Below are experts of layer 6 (counted from 0) of a mixture-of-experts language model. Rows are named router (the router's row for the expert), up (a neuron's input weights, with its number) and show model dimensions 0-95. Each number is 128 + 24 x the weight over its row's rms, rounded and kept within 0 to 255. Numbers have three digits each.
Before each expert's rows: a language model's description of what the expert responds to. This comes from a sample of Wikipedia text that the model never trained on.

# expert 3
Clause and list connectors in running prose, mostly commas and and, also but, or, which, who, that, and to.
router:170120104127083131104100108134133131124162137131130098157125137118142150153127147113186125137118101145107153125106101119115165130167142141121170128135110107129121129165144135142116118148119104104095171098182142121145162121153116115113168128092120106147113122109102135123127111160143138077
up0:110150072159174129110099124103130174172142134130089132092138119117116115123109131132115132142124095109101122112152149152110125155124099128137123100146154148155116088122149140153082170135107135090110125155132147104146108129121112103138155104134108127105156097131123110126134121145112167099
up1:145136128156136124114096144152117156119137104069097109105174125145155132141106118157129139132125115166132144111162108139095130122114074158119106101173099141132084134168105173111128165102157114125118164109125140088125135146124109178120114132160146125140140130132131106157143132130116135090
up2:113084089133132168114095070150135145080106103107105159167095151116124097098148139127075131075127161127106173114101100144096138133125127150115164140118101140135123087151101130126132123151137125123111182098147119122068126153140116111157127132103181094144135108123101114158158125140129183131
up3:164143089079137158096088120146149132115128136149140149108169150117114105104139154160111136092137165121127116135118100118141081141131139109121090170172131076143112157123123135163116101175129102135087115125136123115156105106140150181124086168151114117146153100092130133145113116111145152144
up4:143106151109162102108151144156155141128136126135072130138145160157100135198129108132124124146103168145134149109149124114168152121101133156091086108103134163159124157085092164120147117136171131135121109065102130092126192094129137122135141092117115149103121098159105109116142117152130129097
up5:124139152144138145110118177161087137123164134111089160132182155149120150139144086132130131147147112088123127127129124112150167109122127108135092133137116126120141120128118170123139077190109140098076125143107128124145127108133128120142174138146149112124118114123128131117114105159111113139
up6:141147161123105125136125188180132123112088153146109124148101140095123129093134102105106111122127106126127131081108132146132171133158145096100116106119125162101090149177150088143167117142111147137115127125134122102113114136138149106117104145150109105147194112124133176077136106136159146135
up7:081111152119178105139116096130126169119127156139106120091114107079129112091145168119126159121066122124118136156137170123153118139105142113127146118150093116158109109131109119147092065156161096135101078077094120185145161132137114116140144121103124117126149111164121123118160083097123178113
up8:171166144137141100115172094080192161090135134169128104087093132103126148135124151121128152091188109131134129087137099161109089111140104119127116103130146128127125164119165102141111159158149134133133133123131147141089153123129102114154154143132105105105126120148182167137129150140109138121
up9:123132129146059132126129131141128092091132112136128137114124133108122146159142148114102118094084093084105100113132125102140071180156132129142113158144126114126084121114116136125126125132148078128126119100166083101116177107085075150126100132127101074159124115120099164138130074152159126150
up10:121132155116119153115127086090149151144129136170135121171132119134187095137137107118144131106147108115130097116138120112148140170120075133158155136135124126141126122129142163139166141160133075188141140124146108114154125135128128109139150112191108121104133128160083131151186094112123133099
up11:104133112133163137148147116183140129146113104173154148138104170107113089121114144112118129145094119139110148159156084146126151125092115093075093124139145121152124150125125116158109097153138158101114119157120149164146127104149119179142166137129145135082171114107144140159117098117100098143
up12:150108122125102143165086156142109164127154114119141125103135157111139141160117141165124130147142105115048109174161096181125157096171098162114103107114146137128132110159131135132110126148126138123128152153137124130134143088142105124141172117137161126126118128134117131164071114103103154136
up13:157170128148119122119099111143107114186117165136155157140167153152100144172086118105126112114113148131162149145148093111100120087119121129118105130110209112137093090119165112124134152163133139128187115117098109076135174139117146137114097133139129115141099128160117157101114136113138150147
up14:099138092106131140116090090096148094124101211134140107117130129123124127119086145082128132107123112126142128112142161177143130145152114101103105149127110150105119137149116118149130125113114166136157147115150127140133136163138119114152097122140135150112138166117113116161106144146107123117
up15:070162147115144147117147137153148186129059097139141116151136109126112111172189134093101128130106134163162098141134130118137157130083162112124162135122159096129150172139112137144123119109132138102093086127124163154090133115097137136113111146123197135116103091131165136124129123144091133104
up16:141146103187111080115150092161141146144106122134133134116121127129186131104144126128167103159076135117109128156114105083151147148136115162099112180098132071146143175201135150086158119119144124086086133102164136125129125156131143155154131106120114116112154121100099155141093133153109097110
up17:122107114141121082116124156097149092164107087134123109132158142106158164164135128156120141133123125103113090129133128144129082143155125119131133165141131097097103113085147111082138113130119121152144145100149100133094145118165128122108125092098108116094133133133131145149130139140100115118
up18:093135137116123102184122061137117136125154119142141102137111119156120126141088132108094144137119139155148147117117141119161117102187136105071115153129149118092148118077124151120158148099100086166086125151188095124100087090140100146090151123078179086170175085162139131162146122111141106104
up19:097115132135140151142148120144130121155130132117158119155133113098112161194136144158129149136128114159093119144101144167166138151124134118162119092122082199139089128111142137126123135148123133102079137154160109132107118121110179154178148168132086138143121123104103132123123120149116114173
up20:110102134127169124150142108114097119138077181102140137122118130163124132127098191131103127149069149146125104112125130145142116133116183143113185156121169128106163123126124112113149119110147112129124152161171139120107125081134116090127113129106131123131114119136121137163127114108146161109
up21:093133127132178101171136152156163109148154148113103111136144170129113129096136117138145142107144138092134123134170139113092112126116123077098126149138156154157169162119141129142152057134105108142123169125126128147112103094125117185147060138111132124132155140113096093133102130123117106154

# expert 8
Full stops ending sentences or abbreviations, plus decimal points, closing punctuation such as )., ".", ?, !, and occasionally however.
router:156135131137148162139169084146124117135133120115129105151123094127155139127170144097139155144095115120130144142143113142140131124140105113112182179123099090086145131176138147137136117141124125113117151081129115127103059091141129126100147157098136128122135123114185125090144125120148137137
up0:163147138102142139126117174111163125139138116142131092164120140101176167136103132134139116147114116124097140124152163139166129107174132131144144145094076126114129147136186135150122133147157131114102187128169155134118137120125154134089109040102072144106069172142118127121101143111111134126
up1:182113148130161141174147179126095138095135121138107113131124137099125161147140134093124151151122113144114166117113089148121151126135164165139135112127101081140113093144143142130094116157103136117118138129109167110105121134112150127119109104134091114200109114159152134151161111133115159151
up2:140126135110161159159134139105134098122133136150156142168128118149122114136139129115162122107104138141103157150136089157113119142099131080160085123168137121079112150127140170072186126141140102131150121116135104140144113108097095148110151130122156122138108149086134142085093133121138115143
up3:142110195147089158077126120172139093105120136147146127106160174105160145160107105107134140158153120171094114128141125134161142113143144129171145097094122118158124112098154183134133117094133149112151108114136143146173135128120097149129141119122160124139097194107157125087101148126121122152
up4:189150108119133133147162109108118138160135167122131155108108096143115118139133166127154156147138111152099093118116118126161119098157147087142110123138134111152144112139148094131103108141126154138136135135154125119101079107146154128131071108085100116130136108113151121103147087119104152085
up5:078160110095141185129165139097126124135144111169109151134151112130142101150104135150144146142084116118135136077089160118110099148162083119138110124135139102124143102134209168124147119148092115114112122108124107136107109125144094149156098116158146124137110138104131104137145126084092175097
up6:122133102123118131124135104170140160109089089094111138139121122114141143139131111131122116132103096118129140089117128090142096113201139113118116101170141127079134178138161129129106145099132118124110128126129146139143105108145103110133146097099140144109085135109125101134092145104118114103
up7:147168145119130074146149129148134147120107091121114127126124125104132086141150110103132113125133111110135134139131104137123113109146152125106124161123121115121169157166100121185121137121091130103115114132121114141131072103145138151108182133068139115075105122151107075129129122124149151151
up8:143123098134082114113109119117146134110116113148119144152127081170181128151105101091128137121108126123139163173143129111089146112094101124113109135159107162148087082140169126122166089127170146121120136115097147122126113120150180094086137106148087120146116075093162126130120144127170123141
up9:141103139122135150154169123169112089149121152093105139138144128131125133122162125138102095126115099141124110128095126144114143157167133149112115148150156118103105148099114135150094146106133104139095133093177117156110151122108133148124126136149113153119156148157114138143117085110169137090
up10:104144087111094165122135134108131134140115084110134121144079085103143122139198129156158150187094126125113146128130146130144131126142165161114147171118146156146127177121143135139157131111099062126140115148121123092134129163171114133100139098155111131177135082109128172081123118135123130106
up11:085115136111147156150108113124093094159156108148120124111179143176113131128133158120121114126123131164155139167116130118145156142155117131111115124094130122108078149140142123119129143148175081084094087131175178073166060135139124098077109145077132147140158131116125125133112115139133129122
up12:122158118133107129096144137137113112158131167138159132132106098164156124186126140150113160164131115170147100142164133096137095085100141171110093127143130100098150176124133119133198147169138135127135107106142132121094159186099120168142136070137151126155147153127141096101147151137134135145
up13:149118120125170151144160123085116115121119149148099121135137087142114118120127143141125121145170155127099116080140092141153129112138161094141109100091126085136112126125159115142130144111105104096131158123131166111126154062165115173097073118113116092132138137135134055143142117174094137121
up14:146104117151126137136110123079139105113121124164110122132125110107150143187133140118135141153077143164125158143125127119145135130106106107101159098135115172115122200108104134154091097116165116130119112120165077129127156103155153138169104127134174154121070137112156149091096170105097155155
up15:124166082168154125117127111101108103105088104133122102109160139138147130111128094092157136108139156137124156060163127120119152133122123146157121134124142142182098103146099095166121124118128094138138146117127137056115166130106155109100149125135132148084102096118120114142129114121125142144
up16:088126152131153184146170137151109094107116102103129152159156087124126162116157143100125161138119116129144139113142130087108137111136122120115161148090116155174088108113095117163159119160103139108126108144152104143129127122143108101153106138112153135151173179073130129114100128140093119085
up17:154144127139139150151106140102165144079102114137121125118156130115142145120131146141185133094094117105168118163136146085141103148157106095119136132138103126139214133146093126131117092102143154137135095112121143171128080133100109083112165106084117140122152108150098117136162095145138127139
up18:098169133099122109116135116126131174113090114118088103109142130134179135111121145121145105143156127116146103119133106104089163133111105151106101097106137112128118055137163106150157138110123133113134142156126113091113135072129131101106101115104110173151135173135120129098140080075132153165
up19:146130130155131178110134129141128112099144128099110111124130136157154161089189118172128156112145163106160090065116113135147176097135146186106136168139135110110130122134148161123113156153105121093136104118140129163108141157121143085115177129132122098132101086086132089119156098088084138105
up20:085102132139121127120133060117134128151062155084170124109160101142171127166114139167128094139166123127129120112093126138090124155131105142155126123135130081139133126172183131102123185085116165109148103114120131160119116142149106110140143156161105085116116134079133160138119150161136108143
up21:152154099119128108154146121106139119141129136072098171148134092138106085180151170129117164172107187157156114120149129159132136120111149114133135202118154156123152140152105144129173095105193176105138090147126114184166102109122114116133165159097090144130144110141112109112153121146118118143

# expert 7
Opening fragments of longer words such as con, re, pre, sub, pro, and per in rates like females per 1000 or miles per hour.
router:158135124133084173127146128116118132140114117126119157139113131119134125129111120109160140151132109134121143130146145131118179165153130115131132172139120113194133143172147126131137131136122135136133136100166143132126051175121119108116131123117133142121107155129140104106134115128164140107
up0:117148147116125093126102101129118126139125155142110148131131122146133108101123127135110159142125146146140138136098133193145132140234144179106161130131132159158130098129108090139077115154111153085148145137080155094138142131074119151169156084104141132097136171147121111114158153137140107083
up1:141143117115130148157125060095120106137124117135133128138139106113148150132065164092113196095074112138094090142128129132130158143096156125100134110150126120104102083135166133102120122159163154142093158147063121113121120153126137088113100119159150105133138130178156132140097120130136120174
up2:138096159099092151131153134147135168103098095188122126102129125120103118123113189095141117057111142109121112150174092128131104128120125087144139167085169108124093166123132101133112110108118104151119112154161140130116128128119120112127103115140151140127150144154110094097154162143144121167
up3:120137160164143135088115120138126154092086144149157097140126130107162117124184122128137153136121105142126133113150145091142092132152102141063137160129105171102121143175148119133149140129048151140083092146111114118159095064145155134155082135115086131136094107159095131193090119143150143147
up4:153143197163108095130163126142166158135108125120148137122180100167157118133109140107128126107090137114123137140125116102078115138096150156132057126095110151137137122079148114101147126098099146124143104094161153119077115100123141104127158131130109118178103103110084146176115097137133150124
up5:124102102163121125114135128107129151167124092123140164106077149144104140127114134116126161126162126108156136138156119181054093132147136122114134123149155167154118105131143132118187110145120113118110126147113135148179115110139092075154111147150097163119134097160110119157153154062134098095
up6:131141131131141147136135096106123159100118133149130118179112116132134141184113157139064137156147101102136141148107128111106110105143152119176166170120123136095143128105072150124102139171169128141127146134162129108071139117162127142115123139077123112137129080128116112151146106140186137117
up7:144115153124124095123128131134137112128147107125155136130136110086072114107110150142092148148122113154113097114163126135135137155114164115155105146105144085108138116136155125113124153191122127087109132081144119096162122125154113135107106126138140124165164151096117097116149106165125160135
up8:171122162128122133124101139129183096149134147119142109111117119114187126130129123094156111114114138121109133098104127105093117158126099122119131089120095131106115105110129117122142136121131169180121126167106168121107076093084141150160112093137102064148155154138148107134157141079119175178
up9:117120144150158137093133160140125142117105136103083164128150133134118114117130084149121175142097105122098130126134143122128107125121116106131163111128168158159149140140141150166094118113156105129124087099163145111114115135118186109095136107154145141128118125148155137094133160135162074116
up10:156155150130146150166130140094165103151163147139084173107144158137133154140125101128121146106099149132128147128118145157091131183163100111075126132102119098136119138148113147109128121144120134093163164111184136105118173118097135084126123121135170132122142138148124132106103139136125137131
up11:161160140110107137120163142119139120174131133142105120135121088150129151133151123134141159166144149144141118150134102116094085129139119101112111135133130134083142131128137107070141113160160158127143092109117129155142143136146138103104132130124112090125148110146072106119143158129134091097
up12:115101145097098140147134079104121145152131141094097153131108166105171086163103181109153155114123143143112113120153155125109096151125150085145115114124117070143140103180117140134134139129094118110090119086115154163103115071153135103119141153121139118120144142104153122113125096168153152154
up13:088124143108159115170127130127134142089127120081133168119098163138105122128118156133134168120131108118120163145125113095122138096118113152102098131144119150146115132149130102128140144124138146171122150137157166104126072112107081133116162118128175144136160140151134144123138115118133134109
up14:122115124154121169135135140123162128154157148136159093137111135086128088141137198120124129135138125148142140065131131111088124106110087110153148112163157096141161108124121116123145125118164139158113154092151153108110123163100107125124132115113092132159134137119134146152157091121083148121
up15:089132163116113189113110141105137081092086083122132178125148110153133133132159174131086135151101111103140119165140129158136122128123129147108134119062067156108132168127148104132106105106120114153154100145160130117142159130131134153147112137112152127168122101136132093141144103134140110115
up16:138048114164109130086093158143139097149151145142104103180180135162131145117158133084109122126127167134136165118142196163108132127158150114150138152164153120156100130092134074154119120132134126163156157093145118110188131092136117146087108112118133115097139079116129119126122111114151136122
up17:073141132126125149149146196101148100119149163131130146140142137124098148178133112115159109086167128138118111128134132094104102144102105131121145138155109175086148156128183144137150159151092161131123127083150136160109126097144168110132140179127119141169119130107190157131138149158141112122
up18:135129105122108120112098117160118138132104156130159140119162109130120100126114117086145123115154154108141138148103096151117119119110119101148151078166102130166111120165127124134095163131115136186139106129086112167129117100098130110150122123106109131100134159119117096120163150153125175112
up19:114111147118117139103171081137123088121103115101108128197138142143122138152096111128135101141118130126166071108120111197111123084163118148122122140128172129161112106090149141138116145096107103110079135102128145132174151083142118148107152131113149131117143148135154194121176111133112147124
up20:126144126130120162097144140131143113158090136175160162145123104121108147135124173121115148146169095134097085105122130141110165136151141112124135133114105133099091156096155135141155096099107153104099156133155135115119166124142094176119165148126103139102117138147145100113138139107158155130
up21:184137172133133118139141116116121115113108147145141117086095126135128132156117138127078096121183127119135122126111131154123123140126106172114149117128164167111136164135110187145130189109116159120104123130138125131146132143116134137105146123133125097140164119097145113116123156106122168151

# expert 11
Place and institution nouns completing phrases like United Kingdom, New York, Great Western Railway, plus general nouns such as season, film, team.
router:120149094194122183164169109100142112125122125161148120142132165117126121124113109120139160117126113111131145146140104142082119118115124111120115106138131092117115138097106122142132132156165135103138121161156132142140141115149118110140141114092170126132105148138157130065142122140122127096
up0:155140129137125132129139105104119139180133080087104119182160128086103138121111122131153112129079132112142142189150124104113086128169147100150122120149130125107127131109117111152119103163113145117126155166106113127136083113149179145140178158145162132108142153098124170154143128133126185117
up1:118121120140180153137113122120104060114106092111146130141137145125109139105092106094156113147093126114159110148124135100153180177141145092086079117080146140136084102123192128120122114100135116148102128106118133122137130086095138096160120133089106103167120155113161150132104118101145114167
up2:154085110117097175112139131082126114125118152088142104096121134116133089166098121150132132082111103141149107091123150130117144152150126126144122145112197119120134127126124129139109142167113132137135146166139121136153119123097128115151147146151107101136122142120164110127079143142136145161
up3:149112118117111117171106129130117125159087122134108101133142111080115117158149128193101151186122137104140139096094129127095176127133115121184134172200116140165112096124105097132144116157154083131153141122137146128144093114139124126157154150144086127100124136121139152126102138100146128141
up4:154133130143139185076115095149090116081134116171114106169108115128170108133144143088119140144080124160118105130128148123139095106147125083123135106193112115152153114152130105117099115121113129126136202140135093102141139129094135160151110144139167123108111113126102117082107110113093127133
up5:112115069154119142132147116101136111164151119112139100112160095145152101124121099141149099108103100112119123111135095104138064149155125102121121172146146127107128114127132128129127116142107112145087086124133150167177144141133101153126094135117111120136110124098142103120124137134166114131
up6:144102143101124175130138091116153133129150121108170149137095160110137119106181141089156142149139112103119154155115079104100097115079114152152179106156117113150120136139142124119121107125107155095110119106106132117154085137117149101101120090141147109117144140100161124142166127097133172131
up7:134153115133111167124108122144068133083113108163129116124090150094136109085162086133110099116099141128134126126127107159122092154142152122136128096145149119139136155115112137097154116153152119124144106120169100144197140109140124123147136142061098153149132096143140126176104126089131140120
up8:118141155142159133142132144103116120129159106119127152069103141131131119155117104129114170145095160123123121156155089121158103097151151132159146113128130146087130153126111116122162163108139132171132160129146164087136187138123158150090118121139140120106105060116112179110142128126113134086
up9:128126116183152128133140148127086136128111112150117131138117157140161124151091111114116160130121123132095120142104098136097128116141144130126131087118082102100147130129111120101088119156123089078078124182141117118118171167129153153085093131127145128133137186153132111122140122172112196137
up10:121091117156135127182146133150140123112137081131121123083112149092137133131136097127130102145142140114087112141116139134130130165169153091138135109171111122146149122095092133151158175168116098121156109107203162076142121140103078162154128151091168134143125115141164116113178096168127110135
up11:110124123147125106169117167145090128123174135121141126142130120120107152097168094130151086148136135166126134173144110134115135150137189141112118160121114100124165185144114089135131105148092126136126128140162117092146146089137142121133129144105113168102133115169104117132135148135124100076
up12:068104135141150121148135115158165067164158114146098147158143119135130135099107116088129138129143116132135135145177115095152081125136133133105147147189178120090108128144094146116109099142111122118141107112123139127157141145145123136134050116141159109131127096109156109200065095119085129135
up13:128132133109093100109128111106099127141123156110109164111100072131160140124175139129105117104153142141154094191119085122131173129130090141156151084139127153147121130160167142133148081106167161128153121120113094095122096134159130105114120152122137168115130117131143120090114170144115179147
up14:118116126117091168110096129093141136182100097138115115121114119135099054082115112121122149137143128097128125115142119085157150093140130151158133109109085159135090103101139097101147089165122125096119124172146114110144153116119113129124169107138136069146130103134121163143127095138111129113
up15:154151107135094127109160179075144110132117160120158145117133126118141130142155127121112138105104116132129166104161163146147128132094136133185119192119139129153139105157147165149106115119138122119086185125083134120110114162129155123127140136075175119153095143123054129131115195116129122114
up16:098142143141135105162134196164149145116150153109120122129141109081103144114149108141158136093167132115097109160101128128140100101123131084137121146139138109134075139129159101172143117121119134153130181120120118158095146098165152105120150135124147130128118148129166168168136115125117164145
up17:145100147159107114150095120118152119096134098105125145135152164133117083133144119142168107126161084100084111082142114143115159131132109089125134155128163118148103134116137169109107118176134127134130147114144149105142126113114141105150105153119142110134163157166139121158131152124092169153
up18:107121134125158110129078126137154077141129093105096136133172113048144156145146117120130152160098127130139148153084153122138135165157103143129108147141124129152118113142152096103148170092166125108183167104140128148146132132117151131143142165116115129149100142095135143125205103133109107128
up19:155153126121102081136127194147121137127091115059155083112123138086147106127159131154132149112132119124129137122144094086104144140118136101083113102129185163119149121113090118125102102108178127125134150162138160134123111157148125120145096160128129127152139130152111139100088132119093163132
up20:121124179118118167119155167129142129081175142151115134144163154108114152138131133105143161118125136103179126130158085151134174125146108121134161109121146102098144104109129115175124047136129132133124109115133132111104137150092138151089093124122154141135134145120122071139141130128099152146
up21:124129141116119110165164148114149107106082116135059128141130152138162141162112155104109111117148123156120136128154116139085136119118147114144129110123124109116109137144137126104169132184142102115140134121126099107141130095114132128083150126124077181136091129126152143154168141125143150097

# expert 14
Line breaks ending paragraphs, == section heading markers, opening quotes and parentheses, apostrophes and table separator rows.
router:165137156102158134162195140175102113112158130145140126124105132134138155131149134148104128128160105110101144109123091103131111089164138129107128124136101113106135118172107133184135125125114146116134120102120137129109140143145152138098152101101127124124218144129093122113120124149152134150
up0:136093178112158126156142147163129158136150104131108091153150133136107142053135165147160133122107124125096150168142125091072140177126144110104106138131193133174123195141143122143118124131137139099104140132131134093107089095096116134159143140136143104110105123140122117123111095096072081121
up1:101161180112153143124134152094124121118149137107135173104078134147143140109095111106113145146166163122123107105116138098142130122102133110099087140152104115140162114083102108149149144132122130091118098179093166108098115164116108108155101096092135131093125145149163090128151144157144113105
up2:148130117119117151164137136124175139127114150151113129084104140129143143163138117184121119081104111129161108137112143161179091115153165100107094135131110113146081128136155120150137136165159135113151120169119131131129132123172116114103131069127094136134122102127094099137145105104112119085
up3:133113120135062147098117133157167129146136145094150145122135105120124154134101090113167146118144100090092151116143088108106112118120088121130137137163106129115119096108156149142108133124192126143098098124151107151153133140101129143125086144150152094094116119144152146149143130159114159132
up4:123099127095111132126106057077157087132174131140154150082106085126134135114108149114073119127182114156131116156092135152109117134124135119161155114074117192120120132134099128152187109113082128119169142120135179112145143110129137153149139171124152115132137129153143142157147123150092131096
up5:135116146178163096087151120124098144165116150133135140108123119191133123109182139132139130092126112112152133151103135108109138163092138162118163116165139168091136124119103129160130078114124128084135115139104097119123133133158090146110190110146105176112128089175124136136150143123146094087
up6:155133109128127109133120164143141133122142132138089134129125093104139099104154088109132133071115150136134151123138106085126119179092144151105163098114108152079140089122124158095095134166152139100089136131098152128127138118139136124142120130133156066130084112171103112134109121113126154125
up7:141114138176101135122149128122120147110117123132125137102117136095154139113093129125110114155185158123135125124133143099139142107169166161108088123135146110172128138142133124097107105104124154147084175133104151169127142066133131105131126064097139117157169131100138132121087195152094126140
up8:125132132137107130124100147126131103125154139123062105154145061128127137163183115118139096140171124182147165133163132102123139161122130130112115113150139140158140134152127120118103106083106099083128114124121118134133175147153123121124119121132104109153142149119134096167104097102112116154
up9:158177148147156143159172094130145135075169129124111099132096170121166138146142136140119158096129107140093119086125142105141102145124144164104085106145093162118129085132107116121135127073149125124182146098144165113129143149121123133096151102095122117139106126149138106157163161097125127153
up10:082118114112151099135165104147126156120155135127130103088110126119117148127151093111107091107168150155151101095124119132097120129141142106081162143175095172135082120188075158132141138122152117138151135110134125139103130119177147131119087123117077149115135135137111128128130138154119149140
up11:135108106121121103117127069117147089117101158147092093128130115149132120118098157160156128154159110112106122127107112086144156116073133154135129130130089153173117160154175147131172099143099117142151141172106101118176112137102131115145126097118135136144121122121147151101110129117089140133
up12:137165124127111117126134144147136148099132097138144115109174143155141129158103136153162110146112147158126086123095104102151143111157131146110129127108144117155139115189087103133134102107101146135096120144075113111118117085133092103085186143112128102131138130100095145069124116121120089138
up13:111106072137132120149112150130133104120115144141094131113110135118095148183122147153131107132129173096106093145104135144136160102164116102094134106119106106144100145105140166168122117120141160144101145152102137111171125142115172097078068088130157124108142142118150151123134125126094125135
up14:134185193119164116169164126125117153146109141126127133097115188130120123145134156137149115132136112153135132162106089090133118120145123078140143116127132114133158084114128160108136125113132122145146098138100124133082158151099095127120146108152173113104126089119182117125140113101116123137
up15:142132110122124091138137127152149155138145162166112135087142099116126084148168127141128125122129133162070136104147103127128151143121114107156135130119073154140156152137152135126111147066160137177133143132165144115086150144139148121146167122149072112108113112112111120111147050113132126155
up16:165174142104149118127105120111100136129117157114139102124096126142134096181113114129112126191134125147131095075121171097118114125157147144150106140133142117155115145157135124137132141106141131130120128069175100136102102146137137116122129126118121138135178191149113118101115143122122175103
up17:128102074108132111158128218114113164101074082140125156117136128110139166114129136127151128109113148106097105072127140120111105123132157159095157150141129132128175093146098147108095124074129132169141112115104148125133154141182113168155142167101120144139128113117114147138121102145135128143
up18:131137101086095161122132139181123112130119112121094124154143091151117093126107115083108132122122121144117124171122108161092141107092096127143127106134099129111104119185128122151080125131100113096069108116080149127120127128145160154089137129137164136209113100164117126125136057137136147120
up19:098141160166156145121144119136138125166148127147132116126098108130134143164135120079080109105130127114128160127118125116133083171171090112123150141122136121136160114102136123157138150131193132117094126109132125105111119144109124145142163092127131111071101095128085172167089160203147112171
up20:089116105078117169145105158121137113106190133101138113147158122121148150154153133169122142150145128132171108133123137152110124155129129163155131091101127115115118108073118127082133108129110159124102148144135152084137102150121120128133136118141153146102142141114160116136106101128161148162
up21:166177146148120160097112123139106161115156109144111134100120099114135096164108128119104156138150144122142109091117145109104110133148110115138115141099104095146137116138132132106113107146138146126123160159141099155118154091107116125181154154126112092111110173102124157090092130131110142147

# expert 5
Plural endings s, es, ers after nouns like witnesses, reports, missions, plus object pronouns and nouns such as him, them, more, service.
router:139140148114111109121134069128094127124156123132104076105152138132146094135096126101139125125103106140145121136154134122144114126106118156137135157125151185140141136182092152142135130126159140123126097110102125125157153133116127092118105135134117122092107136098136133085132132133142140082
up0:132129113151077138174128138121127128073093106125099122125130085129154155103115124118118111152157116141091114136141067156185152101134119139088158091129152118125141146144168147144134130128183113121099072106070104110124132110175138107186131087085116102092139166139130132122135152112146135102
up1:087133150056139100135103086143144085120118126126147168108163163145146112146112149130149164164124125099147154156166152114129113105136128155136105122146166151138105123100119149161160131092165102134133151140058133085159095110115129122166109104118160126092150183151145124118135138141156157145
up2:169105139157116130133165121141121113164163081143150158114161076075123127124098118111094099117165133146165157169131130119124165114099098124119142147129089128132137141102137131127129145136171131101139139143104099137151156163141131112124117118112149159148110124141101136155148117114111155108
up3:112172165127103071099110136092123103111123119149135097125192083130139106144106148166085121098146116116144112129120152117112159155148123069116129132130153166187079138126152132141119129138100142137122153137128132144124133130200093091119135115126146156131143153150129092129106142158106146145
up4:137151101132109109127124113119097135059128151129085125151125124129133084135164098124092129141128116146185170113102142143144126179107118132117112129151154142106160149167085091153134121132125125152087161112118126120142162157156107150098116112120140124135062113134119110133105164150137124128
up5:164168134120098118121160182094095088151110151116134124111105136110079110134132106134115154139169088105135154123144121162079133107166129146110142116125132131126159119124129146115153120159134127120119099104126177134145087136132136086123147112112117121144104093131098119120151209102122131136
up6:140151107125150159096080102104105150166152140131114132127150189081092089073115101096106127150112112125141148175122094129141095145116127144132104094134145154125139148129118119130166127177122156127114114156128073152112131147148117151157156093140113095082135143155140162118138113128137136170
up7:106084088137146127098134136151133127112114128106152111154135142142150113130163122145112150125144134138132113124092101171113165127118129118125103099131140119125108087081066127127134148151117091107149115126148167111130144096136154119122145145128125098131128127121117089103131137143146127100
up8:123139164095101111150149100100105150140127148169113171129148079118111133145134130078133112133145095140118088136122106184165155106120134140098139182149163111149115143128162149152114127122144119174119155187137115085171156117149138112140130189122106093111148116140160128111131154085166134146
up9:155093115125148079137154116101108155120114127111111125141137084112178115190100119118130117091140150108113122102127162146171118134140099133132153112148150144133151142129124128107146158122189150155105130096166112092130111067115152166104097109100121082166123160170146140092176124152124138171
up10:139129181115116168111162106122162126130156103140119150120147170146163087102125110139126155160094132134159108105110142117100112135115120149121102132129138182150085175136111154156130092100142134095094110152149104160133092115105158106093151118123134132114126125108124116132130138093123116097
up11:108151120112138138114127131098139145123110165133099156130158124150145123126164115181106136115123104115109127097094078082138137117126115111131156140142138122105140112159111166144153115097139136133170146167113119154148130151136127101080074128139108145116139123110147141161160083115139117140
up12:094103138102126097112114135092098128103145090128117083161118109115137095099120127145107173141120111106103089162145103136144075111143135135125130104111100113107130139135172126129146119090148139135107140136089117137126134158145125160124126116149130104123151141141158116117127077141100135085
up13:104172141122143143124127141138092185180122171128096113063118131135132135126131126140176123128140093148110151153134082150130137154107103129116104119112122091150141133148095166156141157144123129121117097151164166133137094119114134105087126135135111144116144130152128131170183124105122161123
up14:141116108134139135148108118131111114112100126114103103102077078136167159146165128147102171193152104139145124108150117088135128128101123141163114134138124145144107101191136146139157135122131119089094126123161162133110128124135135142130151102135154124124134148124182180149187111152106135102
up15:120100137128107159143135105142122125116112111133137156144102147149139109164097135060173130097134111093114150100150130090128075131147137130106085161156144123073154135136165138140164166176170145142130137106132134119121132103119152112120106118122086136121112115123157116109132156139143129137
up16:141087118119170142118172118124128162166135110151139088130123091101183113095115147119128126113082135097128107099158150135162108121117156137146134135108172110106124152094092180173108138121170148139102077117133127088122147112147143167123134123147129129141101133138136145160086118096106120111
up17:131144147125153103130133094117129110142170116112121143147124148148160088189113146166148123082143112182144124125158091134122152150127132164139144114094132178096152141146114067153136169109106121133124172096136139114167135125126125164137131163128131094151151111119150144104097079168156118141
up18:117163108155102141131142159098134112122111116130141113099180090112092118162112079101109117144105123137136120106161121112121143098148138179132098131161150128150137137113087173111173135148121089151177125169160118148115118121116140103182168131124103120131098102139121131140094113151102189159
up19:138110153102137082166116124187133112128209115150111147125179148133133166112153101123122160140099121157164159119140135124130123144155137154076129142139135105078128110144135150170107121126139137117106128121115120118208122127112113139123067130103123116177114121141115107136142105160101136086
up20:134186146085133164155123125153104118119169121130106143135161140137150106120181128153172148118091156105112148144121114128159147093135133120131124123130172099181112136095129124148114167088116141120125122145141144178150146124185117125104152136105124134148125138121110120110117127100104153144
up21:080119176143145097089130135108111149108107132130122166138131139130132167083145130121139099137113137168145118108128133111148111106110118133131110170143144165164126140149156142094082176102129140148154102114085136153109140146108147098177165183140119066133148096129155106119132121176111157134